{"d_shared_expert": 0, "head_dim": 64, "norm_eps": 1e-05, "qk_norm": true, "init_std_down": 0.00569, "lr_mult_o": 2.0, "final_lr_fraction": 0.0}
Below are experts of layer 9 (counted from 0) of a mixture-of-experts language model. Rows are named router (the router's row for the expert), gate (a neuron's input weights, with its number), up (a neuron's input weights, with its number), down (a neuron's output weights, with its number) and show model dimensions 192-255. Each number is 200 + 40 x the weight over its row's rms, rounded and kept within 0 to 999.
After each expert's rows: "comes before" lists some tokens at least twice as common just after its tokens as in all text. This comes from a sample of Wikipedia text that the model never trained on. Tokens count by the router's weight.

# expert 14
router,233,148,179,235,184,257,213,241,234,249,214,213,175,116,190,153,174,218,167,141,228,254,216,223,169,227,195,170,160,172,195,200,202,182,188,165,155,248,127,257,220,183,251,78,194,166,206,220,166,229,245,175,164,229,315,141,225,263,254,195,232,176,276,216
gate70,281,269,139,224,131,167,258,196,247,191,179,265,135,150,268,163,228,182,192,151,263,200,210,277,287,249,151,188,221,190,266,228,213,164,191,216,193,237,141,172,152,228,212,233,199,199,223,160,203,177,251,188,148,220,177,152,252,205,163,210,289,241,197,197
up70,219,242,177,127,186,191,218,187,166,218,212,245,239,169,240,181,167,154,203,143,202,251,144,245,187,219,234,185,204,197,209,197,158,261,158,201,245,198,181,198,239,222,259,278,235,188,260,144,133,193,204,227,153,175,234,228,210,269,214,225,224,183,199,204
down70,162,247,161,151,190,165,103,239,210,199,179,185,197,102,227,117,239,237,183,218,234,212,187,189,248,246,179,183,250,230,187,201,188,277,221,203,204,221,209,259,254,231,185,219,207,215,213,214,198,185,194,159,159,186,205,257,160,173,302,175,141,230,183,94
gate71,263,154,219,216,226,282,192,168,153,144,171,134,289,167,188,157,180,189,222,182,184,139,190,250,175,212,143,196,168,213,159,154,232,177,198,180,100,167,179,184,177,202,176,164,168,159,190,200,216,216,207,197,154,206,259,201,219,172,157,201,224,109,219,252
up71,281,195,244,160,177,174,140,210,141,185,252,168,180,181,119,192,237,171,102,206,274,167,237,143,223,244,157,170,182,170,295,167,243,193,224,237,162,186,243,287,209,195,215,262,172,197,234,173,200,249,176,164,166,227,271,214,135,239,188,178,209,96,206,216
down71,152,159,214,181,198,197,188,188,232,239,197,181,171,190,275,201,270,138,217,157,176,244,186,218,252,206,172,115,162,164,270,201,187,243,187,156,164,213,245,219,141,229,178,159,285,189,185,144,227,250,214,315,106,182,186,247,150,136,192,252,189,219,136,182
gate72,180,191,149,149,222,243,173,174,263,246,208,153,222,180,140,229,135,289,189,199,158,159,227,235,256,198,245,194,199,272,162,143,196,247,182,134,198,214,124,204,196,118,152,167,168,164,118,225,129,269,263,179,183,157,162,76,151,196,221,146,168,255,279,199
up72,185,315,196,172,162,236,183,253,148,215,238,217,253,220,174,171,198,218,236,116,200,239,211,172,250,205,209,170,191,187,132,190,186,94,167,200,255,194,142,185,213,157,219,154,242,194,120,129,219,145,267,227,216,213,175,182,190,251,233,195,178,174,135,202
down72,175,171,192,155,206,177,218,225,233,225,238,239,161,204,176,253,189,205,204,133,205,175,156,142,178,220,252,159,202,289,184,180,186,183,176,218,204,252,194,233,211,157,167,222,128,222,193,215,263,206,201,216,227,196,222,171,206,219,243,234,184,146,304,188
gate73,193,269,220,206,221,207,303,192,183,191,157,236,155,122,217,204,114,243,283,145,225,282,224,197,140,232,202,91,167,157,201,199,185,142,117,263,276,256,121,126,277,223,144,249,212,236,219,235,238,187,258,248,173,194,240,172,288,208,226,173,154,141,175,259
up73,222,189,158,253,256,294,183,145,177,209,165,207,238,214,232,193,192,207,204,204,148,328,134,195,186,228,190,197,296,146,186,216,256,198,146,138,171,160,229,195,162,208,225,203,198,214,135,171,218,274,168,246,261,175,274,266,171,310,191,155,184,150,190,206
down73,119,167,122,247,211,224,190,194,149,259,253,234,235,250,169,205,202,211,168,193,190,236,217,217,241,184,278,214,175,174,251,179,141,161,187,177,202,180,263,220,219,175,277,98,177,142,302,226,227,147,238,217,219,162,184,136,225,124,249,172,259,186,211,193
gate74,265,194,233,177,181,199,229,198,256,235,204,200,141,174,138,256,168,238,172,188,235,277,174,146,193,132,189,222,235,256,182,238,231,191,216,215,158,201,164,139,230,239,210,233,221,217,199,217,161,269,217,194,230,148,206,206,204,234,193,165,247,197,222,162
up74,163,247,157,193,184,180,155,222,217,207,211,190,172,214,109,229,280,214,170,204,218,195,192,207,184,215,175,174,136,260,224,162,231,211,229,183,186,180,138,179,162,236,106,186,149,202,207,111,212,146,143,209,120,130,143,223,268,246,261,222,240,237,228,201
down74,117,176,167,191,236,173,109,202,159,183,169,165,291,164,207,139,186,149,158,257,251,249,196,244,185,195,153,213,229,292,109,182,223,155,136,203,226,161,200,211,228,209,199,198,178,205,146,258,168,288,266,222,193,172,208,173,193,132,173,202,189,188,189,259
comes before: ".", " of", " in", " to", " of the", " and"

# expert 1
router,181,170,131,206,227,186,63,177,267,192,250,161,202,158,239,169,197,177,191,129,201,201,187,180,172,151,225,224,165,161,248,240,123,216,150,199,272,164,201,209,189,200,257,113,188,158,212,182,166,202,215,249,180,211,274,172,237,232,150,204,235,171,236,178
gate70,137,171,196,216,169,156,140,160,182,212,136,218,204,293,147,154,194,178,187,201,198,219,233,165,234,229,183,212,187,204,200,134,128,251,221,193,210,143,243,245,207,216,237,124,222,187,214,152,222,322,219,230,207,209,167,223,178,229,196,242,248,150,198,215
up70,209,198,208,197,101,198,224,184,197,150,273,214,135,192,236,213,227,196,205,182,143,132,262,204,230,214,181,222,178,197,203,260,237,260,129,200,202,229,222,159,231,235,197,185,210,232,191,166,221,162,186,230,195,138,175,177,179,99,182,246,155,252,248,166
down70,264,161,176,242,167,185,214,175,178,221,207,291,249,184,210,89,198,193,197,213,198,217,240,154,182,195,164,170,278,181,279,188,270,211,180,180,233,192,227,256,173,161,205,188,133,185,209,171,184,198,164,255,209,216,237,126,203,198,146,217,202,263,136,155
gate71,172,205,164,158,205,228,185,129,242,194,251,179,161,187,129,199,217,302,151,215,158,176,227,191,176,153,225,246,166,227,207,203,133,234,167,122,198,176,237,227,214,204,253,174,176,206,213,232,258,118,190,216,195,214,195,213,314,262,234,247,239,124,244,287
up71,152,210,206,203,184,226,195,205,222,112,249,244,252,123,202,265,133,192,175,209,227,168,211,162,178,173,143,244,167,190,159,182,139,221,254,254,191,184,190,172,227,218,220,257,277,189,246,215,250,170,163,208,236,227,183,186,186,178,214,194,254,170,189,157
down71,263,149,199,181,201,290,228,111,252,275,188,229,174,280,159,242,190,176,206,157,191,282,159,219,235,206,156,182,150,126,191,146,113,215,211,227,275,195,213,161,178,191,193,128,194,188,148,207,207,144,148,217,181,279,221,207,242,233,189,241,169,227,209,172
gate72,159,185,193,201,159,260,166,177,233,180,213,150,134,225,167,200,160,92,196,177,204,144,212,256,107,259,136,194,124,254,227,296,175,189,211,230,213,180,162,242,135,224,253,204,312,150,177,230,187,199,177,185,193,175,176,233,266,168,215,237,192,263,205,128
up72,227,190,178,221,229,245,251,206,152,157,197,223,191,181,226,212,207,264,213,250,226,220,245,166,226,149,255,205,262,174,194,159,216,250,156,199,185,213,248,97,224,251,185,143,189,172,184,199,207,139,161,281,210,231,216,234,192,233,159,212,252,165,198,225
down72,222,293,162,195,216,211,217,238,260,187,211,175,181,244,232,199,179,167,248,193,231,204,229,212,138,309,144,200,182,233,110,257,251,137,192,237,221,194,172,236,149,252,257,253,275,176,241,183,188,202,251,236,227,223,236,144,247,181,173,213,154,306,217,156
gate73,173,249,149,179,262,183,259,229,172,149,228,187,230,223,119,301,242,247,224,163,233,201,186,168,229,190,137,208,302,133,267,197,255,187,106,186,262,209,175,159,234,178,135,149,151,232,209,231,240,219,224,194,176,284,243,242,225,161,198,160,214,224,200,193
up73,179,239,244,162,207,200,169,169,198,216,172,269,218,242,178,164,230,184,201,253,241,194,191,203,145,215,160,248,189,192,212,232,214,131,218,152,184,237,198,123,142,205,224,217,209,194,183,283,207,181,223,129,208,248,215,248,141,241,184,198,243,212,243,186
down73,116,132,164,208,183,241,220,233,205,300,168,188,147,229,218,123,180,198,225,176,245,210,192,143,176,216,195,202,238,239,243,169,245,137,210,190,271,213,251,173,197,151,239,178,182,153,229,163,205,160,263,242,195,144,193,159,194,193,142,189,152,143,113,191
gate74,179,182,145,145,179,189,168,187,204,205,214,243,281,213,202,162,263,134,197,254,194,257,255,221,224,244,206,190,239,210,239,207,179,181,158,196,283,223,216,247,176,162,220,174,189,83,168,197,234,165,190,213,219,207,164,171,189,251,223,188,192,283,184,215
up74,262,229,104,215,194,164,186,211,200,188,150,166,120,179,206,257,202,214,181,129,176,277,158,188,128,194,198,212,209,239,197,182,241,239,188,193,203,214,196,209,213,229,230,199,279,265,214,140,113,252,210,261,163,204,255,207,180,168,160,168,219,131,249,208
down74,146,188,220,134,180,228,219,237,183,244,157,215,251,165,163,225,186,183,215,192,219,180,240,156,169,199,217,204,232,248,171,200,215,121,205,174,286,166,199,200,221,247,239,168,213,207,188,237,179,112,192,249,223,161,184,242,165,201,202,158,198,231,139,258
comes before: "\n", " (", " |", " F", " B", "'s"

# expert 3
router,220,169,128,203,126,244,130,170,193,199,174,111,164,197,153,92,187,171,155,176,187,181,174,233,89,223,169,214,156,161,227,188,199,176,201,128,193,203,207,203,179,215,183,106,213,189,160,202,129,259,208,154,252,281,221,196,226,182,164,207,198,177,226,290
gate70,144,199,247,225,194,216,163,231,282,181,196,201,197,187,173,245,191,216,175,262,155,173,214,165,201,167,190,218,265,161,234,154,209,167,200,172,248,181,238,217,196,108,162,201,151,257,138,183,208,200,170,169,151,201,190,158,121,206,228,157,205,220,206,196
up70,162,209,292,216,197,189,185,265,255,178,214,216,250,143,218,184,208,232,174,198,199,129,246,152,171,150,168,279,185,215,172,175,289,233,247,146,157,185,157,154,214,275,231,293,165,228,191,161,274,242,162,190,172,211,223,240,226,222,238,136,174,241,219,315
down70,193,185,185,168,210,256,215,179,196,207,200,184,187,233,216,112,206,259,271,242,201,127,190,212,99,155,244,180,122,149,179,296,209,244,176,138,198,219,180,229,154,320,162,251,244,195,161,236,184,254,164,172,201,246,177,251,124,204,179,164,196,160,170,212
gate71,206,130,169,125,109,201,208,160,186,188,152,171,245,206,217,173,201,183,205,168,182,272,233,220,187,157,249,200,211,217,174,248,229,226,167,171,208,197,208,174,241,166,223,199,191,147,194,249,204,220,232,234,251,150,150,202,86,241,241,293,268,224,230,168
up71,258,258,220,177,159,194,148,187,174,259,197,259,243,253,213,96,222,260,162,215,189,168,174,190,253,215,177,177,238,164,185,152,231,241,259,255,128,270,240,225,183,186,184,244,253,195,201,176,176,149,229,172,219,279,169,210,174,188,199,268,134,176,249,233
down71,205,178,231,222,194,196,158,145,271,242,243,227,188,290,242,240,205,188,201,246,226,290,163,190,151,155,244,194,139,156,213,247,201,263,194,200,186,212,203,231,259,171,90,239,158,173,193,166,155,158,219,176,258,194,161,199,304,228,178,206,270,222,210,164
gate72,266,162,169,211,113,171,207,195,221,224,176,161,201,187,183,146,280,254,162,237,254,93,211,154,136,172,133,267,188,210,184,214,227,125,214,170,126,278,193,333,182,192,178,218,206,191,210,174,150,139,243,182,138,170,189,242,237,192,166,234,221,220,152,169
up72,184,285,208,274,268,171,256,180,199,214,164,194,252,153,192,183,184,166,222,149,208,140,179,227,134,94,211,246,148,203,189,171,208,229,180,229,151,168,245,153,192,247,183,262,173,197,280,200,211,191,240,217,193,181,210,243,186,180,147,264,238,136,227,269
down72,183,205,176,207,227,133,181,253,294,208,159,160,185,162,216,233,216,175,201,149,224,149,148,146,128,125,244,158,210,114,204,234,209,207,130,192,194,134,239,244,215,234,208,203,200,182,165,195,170,180,184,190,192,219,212,216,228,229,266,272,167,178,159,180
gate73,167,169,231,212,147,253,179,194,274,204,215,188,253,246,191,132,231,260,155,177,184,159,192,235,186,250,182,157,197,141,131,198,172,165,185,177,204,250,184,227,229,168,113,220,181,183,179,300,235,214,212,214,241,187,192,189,245,182,183,246,183,158,204,157
up73,230,301,156,193,229,213,248,188,143,276,195,181,217,155,302,225,180,184,233,169,166,183,152,196,196,183,141,220,192,177,264,179,314,138,248,156,225,150,247,209,180,188,243,259,224,212,269,168,270,249,176,177,163,251,177,193,256,241,259,190,231,173,228,206
down73,217,196,238,222,218,242,229,188,196,140,157,212,219,234,161,225,157,161,237,174,146,299,163,175,229,176,181,196,151,169,207,170,304,140,202,195,176,220,159,180,230,178,208,194,117,138,189,210,133,185,173,203,240,251,167,177,284,215,98,117,152,161,195,259
gate74,215,248,127,187,194,236,175,195,177,170,182,198,211,175,225,235,203,209,258,162,199,152,222,109,174,174,161,167,198,186,138,198,216,177,245,150,271,197,246,215,163,179,231,213,221,212,157,185,191,158,154,250,235,201,236,167,248,223,280,173,277,179,214,202
up74,170,123,180,121,262,253,192,205,200,197,225,251,175,271,241,207,181,150,223,151,165,162,288,100,157,187,222,230,176,154,173,209,186,244,191,224,244,176,250,255,219,208,198,210,263,131,250,166,172,211,197,137,119,168,209,221,219,263,185,136,159,217,114,202
down74,191,213,192,260,169,198,271,177,201,148,200,175,260,163,192,214,331,205,226,178,182,193,287,175,143,154,191,194,157,206,234,284,159,199,225,201,213,252,201,251,176,177,282,146,157,195,217,215,245,238,260,269,190,179,168,155,183,211,149,193,193,170,267,190
comes before: " | ", " |", "–", ")", ".", ", "

# expert 4
router,199,246,118,156,249,207,153,145,228,266,237,172,237,165,209,152,208,208,130,208,199,244,168,164,167,178,188,196,168,247,221,232,227,198,178,159,227,218,193,180,154,179,145,236,167,203,210,194,156,225,224,215,169,175,187,175,190,225,223,189,119,192,229,251
gate37,200,217,226,197,210,177,121,178,113,163,279,218,221,295,220,247,173,344,189,215,158,171,59,212,196,263,191,165,194,185,141,230,206,205,189,213,178,236,206,235,130,202,210,239,180,161,195,160,232,225,272,220,147,238,172,139,126,215,202,200,221,181,226,255
up37,173,200,234,258,196,249,191,204,168,174,190,180,240,173,109,196,190,157,203,175,258,207,222,151,226,227,210,176,201,249,266,232,276,177,169,231,184,187,186,203,198,211,243,225,316,217,209,165,152,256,194,165,230,133,156,197,255,225,195,215,115,225,184,166
down37,161,199,144,209,196,171,222,215,290,223,181,176,173,318,190,158,179,233,191,173,168,254,191,280,240,275,224,185,172,231,221,166,201,189,187,220,122,153,136,214,207,226,150,195,291,211,275,175,193,164,237,202,139,192,160,184,108,234,155,213,265,180,233,122
gate38,177,175,213,157,274,228,122,182,204,205,203,170,222,196,182,157,267,172,223,272,161,160,155,205,200,169,197,167,207,253,172,118,238,154,243,215,249,174,243,165,248,236,241,222,229,205,221,125,159,103,194,194,241,150,166,165,204,199,188,190,128,279,275,195
up38,215,145,212,132,157,127,107,173,215,246,126,167,198,179,227,150,183,241,195,206,264,187,129,210,282,148,226,271,232,209,209,229,171,187,189,225,178,120,183,254,284,208,210,205,165,229,201,129,214,142,193,215,202,255,242,218,182,202,167,220,217,192,207,185
down38,237,225,217,168,214,164,165,206,234,203,240,225,178,217,134,231,249,289,252,207,186,122,110,185,217,159,137,269,240,207,224,187,214,139,119,247,203,98,229,183,176,252,237,141,200,222,226,260,153,240,147,175,197,283,225,221,186,205,248,249,240,211,161,271
gate39,169,180,158,181,172,305,178,230,121,200,163,181,224,187,152,272,136,204,127,201,202,225,195,183,181,197,264,253,150,251,212,177,180,171,196,225,255,244,184,238,126,153,166,179,139,183,161,149,278,239,111,194,189,252,225,191,215,281,168,211,114,163,173,171
up39,177,110,202,262,218,175,182,144,233,173,250,242,227,216,191,113,171,172,230,114,210,245,246,213,183,246,241,171,196,199,124,146,254,208,224,151,185,184,205,221,182,192,172,216,203,189,126,227,182,133,222,263,227,196,216,265,208,231,242,144,178,246,254,183
down39,247,189,255,200,241,167,155,216,248,192,213,158,212,237,245,281,178,215,148,204,197,215,172,190,170,184,167,252,204,204,211,176,200,175,160,167,218,191,207,243,170,211,248,205,218,248,201,231,188,240,202,219,212,205,198,184,251,142,253,214,126,217,212,190
gate40,155,151,197,238,209,160,238,183,146,174,269,192,192,249,213,165,201,244,204,240,237,225,197,167,202,240,127,250,138,159,188,226,193,124,194,166,247,196,221,184,188,169,204,192,172,213,288,205,201,226,186,200,236,234,307,274,172,256,66,264,231,195,164,178
up40,157,136,262,176,179,174,181,199,166,229,255,160,224,204,171,248,171,257,184,216,120,317,127,269,155,219,214,201,205,232,211,247,207,124,180,197,207,264,87,211,210,210,214,208,243,225,232,222,162,237,180,181,224,184,177,278,208,195,198,172,202,293,205,206
down40,227,197,190,165,205,218,192,198,249,253,211,275,229,134,275,128,191,229,182,231,214,163,203,216,187,163,232,193,188,238,157,203,232,161,173,150,222,249,139,227,141,186,153,233,176,150,263,203,218,196,215,196,236,144,170,165,245,212,236,223,194,265,271,228
gate41,110,194,139,174,214,192,175,218,230,279,183,187,180,207,149,164,141,220,202,273,196,214,309,212,180,215,214,234,211,244,243,185,197,238,145,221,203,211,215,210,261,170,275,200,230,189,217,292,130,199,178,123,81,195,226,192,154,214,188,235,169,162,168,195
up41,180,164,261,235,222,140,93,124,203,224,249,262,225,238,225,165,195,175,245,268,229,207,198,298,237,169,179,209,209,264,202,257,165,232,172,160,245,240,117,209,179,180,169,182,265,131,183,234,201,216,138,173,248,138,142,159,185,250,254,223,156,117,182,194
down41,222,133,213,200,205,221,192,212,220,199,168,193,182,149,160,179,214,95,213,177,212,150,196,155,151,178,215,187,234,253,219,195,281,178,186,227,234,244,153,219,263,225,242,233,209,183,151,231,256,240,135,203,185,209,189,217,175,183,109,219,150,159,237,200
comes before: "1", "2", "0", "3", "4", "5"

# expert 7
router,240,186,181,173,159,166,163,121,158,161,217,188,193,207,184,125,139,187,234,200,156,200,195,193,180,259,155,109,184,167,216,226,96,165,201,198,239,146,230,211,170,112,253,166,169,165,237,186,165,242,249,248,226,198,203,254,192,310,189,212,127,234,288,299
gate40,219,193,161,213,236,231,209,110,212,156,221,194,208,187,162,184,219,257,257,194,147,150,207,232,219,271,202,196,217,261,188,224,155,161,186,108,150,242,284,217,144,189,252,243,212,151,197,170,155,263,154,297,159,188,166,175,226,221,224,193,225,241,162,209
up40,213,153,231,202,228,197,173,268,202,200,189,226,229,125,199,195,224,259,219,199,215,174,172,192,269,182,168,226,233,211,221,234,262,287,211,158,155,226,168,208,165,201,261,184,150,164,220,207,183,221,165,195,201,267,204,189,282,193,127,159,291,146,208,176
down40,191,224,186,191,236,222,232,215,223,198,144,185,166,89,200,206,241,155,229,257,210,160,282,189,176,261,149,224,107,147,179,204,125,180,236,149,184,196,138,202,235,232,154,259,246,207,245,194,237,202,138,144,171,218,160,247,145,246,206,230,192,233,212,214
gate41,247,179,207,183,207,232,119,184,220,136,178,235,252,213,178,148,218,210,216,168,155,234,220,160,232,215,189,180,175,277,156,151,118,129,218,169,215,236,302,150,169,196,216,186,171,215,154,135,205,130,180,264,177,242,137,242,211,213,198,221,211,230,223,292
up41,235,233,181,166,292,197,141,188,195,98,189,139,205,259,196,248,233,195,268,216,191,229,149,174,210,178,222,151,235,220,205,196,245,236,208,219,124,213,104,223,144,217,155,283,181,224,227,226,213,224,155,214,201,276,148,242,232,207,150,172,247,205,227,216
down41,255,148,212,230,234,233,154,228,152,235,206,200,206,246,188,211,282,261,184,219,226,258,202,163,148,274,239,149,180,183,200,155,254,159,183,206,166,165,159,216,195,235,150,216,205,200,167,251,270,231,235,189,140,227,238,223,168,218,265,203,177,212,118,175
gate42,196,176,289,272,211,119,206,203,173,177,188,223,219,173,143,181,242,148,209,225,210,180,209,157,170,226,184,210,157,111,184,240,198,257,198,176,199,154,185,154,206,195,179,251,216,192,198,184,161,167,128,174,162,229,193,301,220,196,183,209,207,246,223,169
up42,112,243,173,243,235,214,205,247,196,234,182,167,214,212,259,183,177,227,220,204,214,200,219,189,251,234,187,169,290,185,179,171,221,184,185,176,209,176,259,199,201,162,208,177,147,203,201,134,234,99,222,260,231,186,187,242,259,186,207,245,221,286,197,153
down42,97,216,191,173,191,207,217,236,144,194,211,183,166,148,213,207,215,243,277,240,189,200,181,263,230,245,223,146,172,253,90,181,286,231,242,206,240,241,195,172,145,252,176,219,249,157,269,242,281,176,288,269,207,189,222,242,194,217,235,228,209,203,208,162
gate43,194,107,277,174,184,157,208,162,252,205,243,223,214,205,155,305,204,213,258,208,199,206,154,228,112,230,211,216,211,203,154,259,182,224,173,226,211,173,138,218,146,177,276,182,163,172,175,159,181,238,185,185,223,243,212,251,221,242,195,262,239,195,202,208
up43,240,247,167,200,249,210,290,251,170,133,255,228,169,232,267,190,157,200,158,140,207,215,215,196,245,252,170,282,131,242,201,249,219,125,97,166,276,195,263,254,229,209,184,217,179,194,96,218,238,208,174,142,188,286,193,234,185,208,165,199,172,239,164,226
down43,179,193,170,220,245,235,213,192,212,182,231,252,143,135,182,172,196,167,163,179,118,232,296,186,180,167,213,184,260,185,201,213,159,234,256,200,272,125,208,232,215,219,230,148,196,170,212,210,191,141,180,166,160,175,148,109,194,257,161,186,233,124,254,244
gate44,232,231,188,189,182,168,212,183,156,218,238,248,248,228,139,139,218,168,233,239,194,201,123,264,183,233,166,152,291,160,240,258,184,212,236,211,224,200,126,186,164,184,169,209,213,188,223,210,217,247,156,211,202,187,243,96,199,229,216,216,188,162,192,215
up44,187,174,200,165,175,149,183,161,224,187,203,163,180,137,151,227,206,174,153,233,242,201,213,225,197,201,161,290,179,199,170,129,168,174,256,182,209,131,234,180,231,150,268,206,209,163,248,146,208,208,183,183,212,156,166,195,221,152,193,226,260,221,229,215
down44,221,167,218,146,205,229,239,209,206,242,247,191,291,196,219,271,215,173,174,154,180,205,165,171,147,211,197,182,224,241,221,248,152,200,184,174,239,212,178,164,114,163,104,139,145,186,238,232,169,182,136,205,226,243,243,191,234,164,190,183,235,216,130,222
comes before: "| ", "2", "1", "|", "==", "The"

# expert 10
router,209,211,206,165,262,256,182,227,269,231,139,76,190,209,185,120,155,197,188,148,190,216,207,245,112,157,180,235,164,214,195,210,208,231,128,109,196,236,225,249,156,200,212,123,156,166,231,192,109,265,205,154,135,213,208,252,161,203,168,195,209,261,230,237
gate4,147,198,177,155,210,165,96,176,181,205,206,209,230,231,206,196,170,204,134,134,290,113,219,275,154,129,243,202,189,245,151,220,236,223,87,164,209,222,212,232,199,276,183,178,205,162,143,176,154,163,185,165,178,189,116,255,305,257,195,130,201,214,246,246
up4,207,207,147,224,155,143,198,245,204,185,176,244,241,236,174,211,219,234,209,293,221,185,155,75,207,225,178,195,185,145,151,199,281,246,210,176,175,193,162,221,241,272,220,165,256,188,216,290,210,253,235,164,154,211,231,232,206,152,194,212,273,245,207,184
down4,203,137,231,122,178,246,191,170,228,138,117,180,161,215,197,172,248,212,172,211,205,195,273,169,229,211,203,207,294,235,163,191,215,203,232,176,233,150,187,227,163,275,255,206,219,205,248,214,239,160,211,178,221,169,212,210,210,137,247,190,166,204,150,246
gate5,163,202,272,144,288,195,227,286,258,194,163,164,268,234,146,240,224,278,173,173,298,206,226,168,167,213,134,230,185,233,145,184,204,283,160,188,236,198,239,146,134,247,203,131,211,218,252,214,207,199,234,182,174,194,202,230,159,179,193,190,237,253,249,209
up5,204,200,140,183,246,170,221,212,214,213,241,169,261,237,172,191,161,177,286,187,192,187,224,160,312,126,187,218,210,201,198,162,169,228,202,219,169,202,177,198,209,258,288,248,232,244,267,167,262,193,184,163,213,252,141,242,202,211,164,226,192,193,225,186
down5,210,242,125,227,239,259,201,208,216,243,193,162,190,108,242,289,294,148,156,157,174,285,204,186,249,212,101,193,135,134,209,230,206,140,177,235,255,147,153,159,249,189,173,231,129,222,170,276,208,164,131,211,218,171,254,228,206,138,223,142,206,181,215,255
gate6,264,164,208,103,262,216,200,200,240,161,197,163,219,224,233,160,190,203,175,148,208,194,193,152,155,249,175,254,171,240,240,238,161,234,115,196,275,245,180,177,193,193,194,179,240,215,237,204,193,191,196,179,159,148,208,202,224,221,185,236,196,216,189,174
up6,180,238,232,184,261,148,161,208,275,247,219,237,183,214,129,202,140,224,204,260,190,196,221,259,265,209,237,153,212,166,147,241,145,287,107,149,175,176,294,184,159,190,245,190,222,164,286,195,290,200,171,193,138,187,201,216,214,183,136,211,230,126,216,250
down6,182,221,200,279,169,162,185,230,146,186,186,216,223,206,202,134,178,211,162,255,225,160,146,203,221,169,256,252,121,243,275,214,188,193,177,196,200,213,174,258,160,207,202,227,311,141,221,176,193,133,260,143,226,144,243,202,238,186,157,208,185,201,163,187
gate7,232,198,238,188,205,203,203,148,249,247,261,163,227,128,198,151,156,208,230,144,255,223,213,271,206,202,219,171,189,181,193,260,194,247,271,263,128,200,160,201,183,288,212,185,122,215,233,209,125,212,168,204,170,241,139,208,210,216,147,241,263,181,179,201
up7,266,206,171,219,123,166,201,255,187,189,182,179,221,257,147,215,210,238,149,271,174,193,236,183,235,210,233,193,191,175,246,208,170,192,177,143,142,225,201,152,193,236,225,174,247,229,199,196,267,248,267,154,166,253,189,259,229,208,113,157,193,236,230,167
down7,178,141,211,179,237,183,161,175,252,223,150,169,112,134,216,206,169,175,193,148,195,249,172,152,198,241,177,245,190,153,193,268,253,193,121,233,174,234,198,205,137,244,216,190,201,183,200,167,213,218,179,331,162,230,201,204,211,205,230,163,223,200,216,212
gate8,223,238,98,147,252,236,174,220,210,205,144,70,169,263,256,191,200,253,207,155,229,242,257,232,127,213,243,201,178,200,224,207,186,244,192,134,184,206,218,201,172,188,238,177,131,249,204,208,199,256,247,176,158,192,222,266,154,214,242,208,243,231,214,198
up8,212,266,254,202,166,150,240,206,211,185,242,173,238,160,202,161,155,214,144,192,209,192,202,202,185,180,180,199,146,235,277,188,193,154,147,253,208,231,176,280,209,164,220,239,156,146,192,233,209,290,171,139,276,278,166,261,202,274,186,163,137,230,179,150
down8,155,190,167,317,178,221,129,180,226,231,241,274,155,33,244,188,224,219,240,222,209,203,195,246,258,224,196,205,130,204,189,176,203,214,207,208,179,188,271,194,167,221,231,127,182,223,223,181,215,221,213,260,194,165,179,133,223,192,189,178,133,157,220,232
comes before: "\n\n", "-", "\n", " The", "|", "| "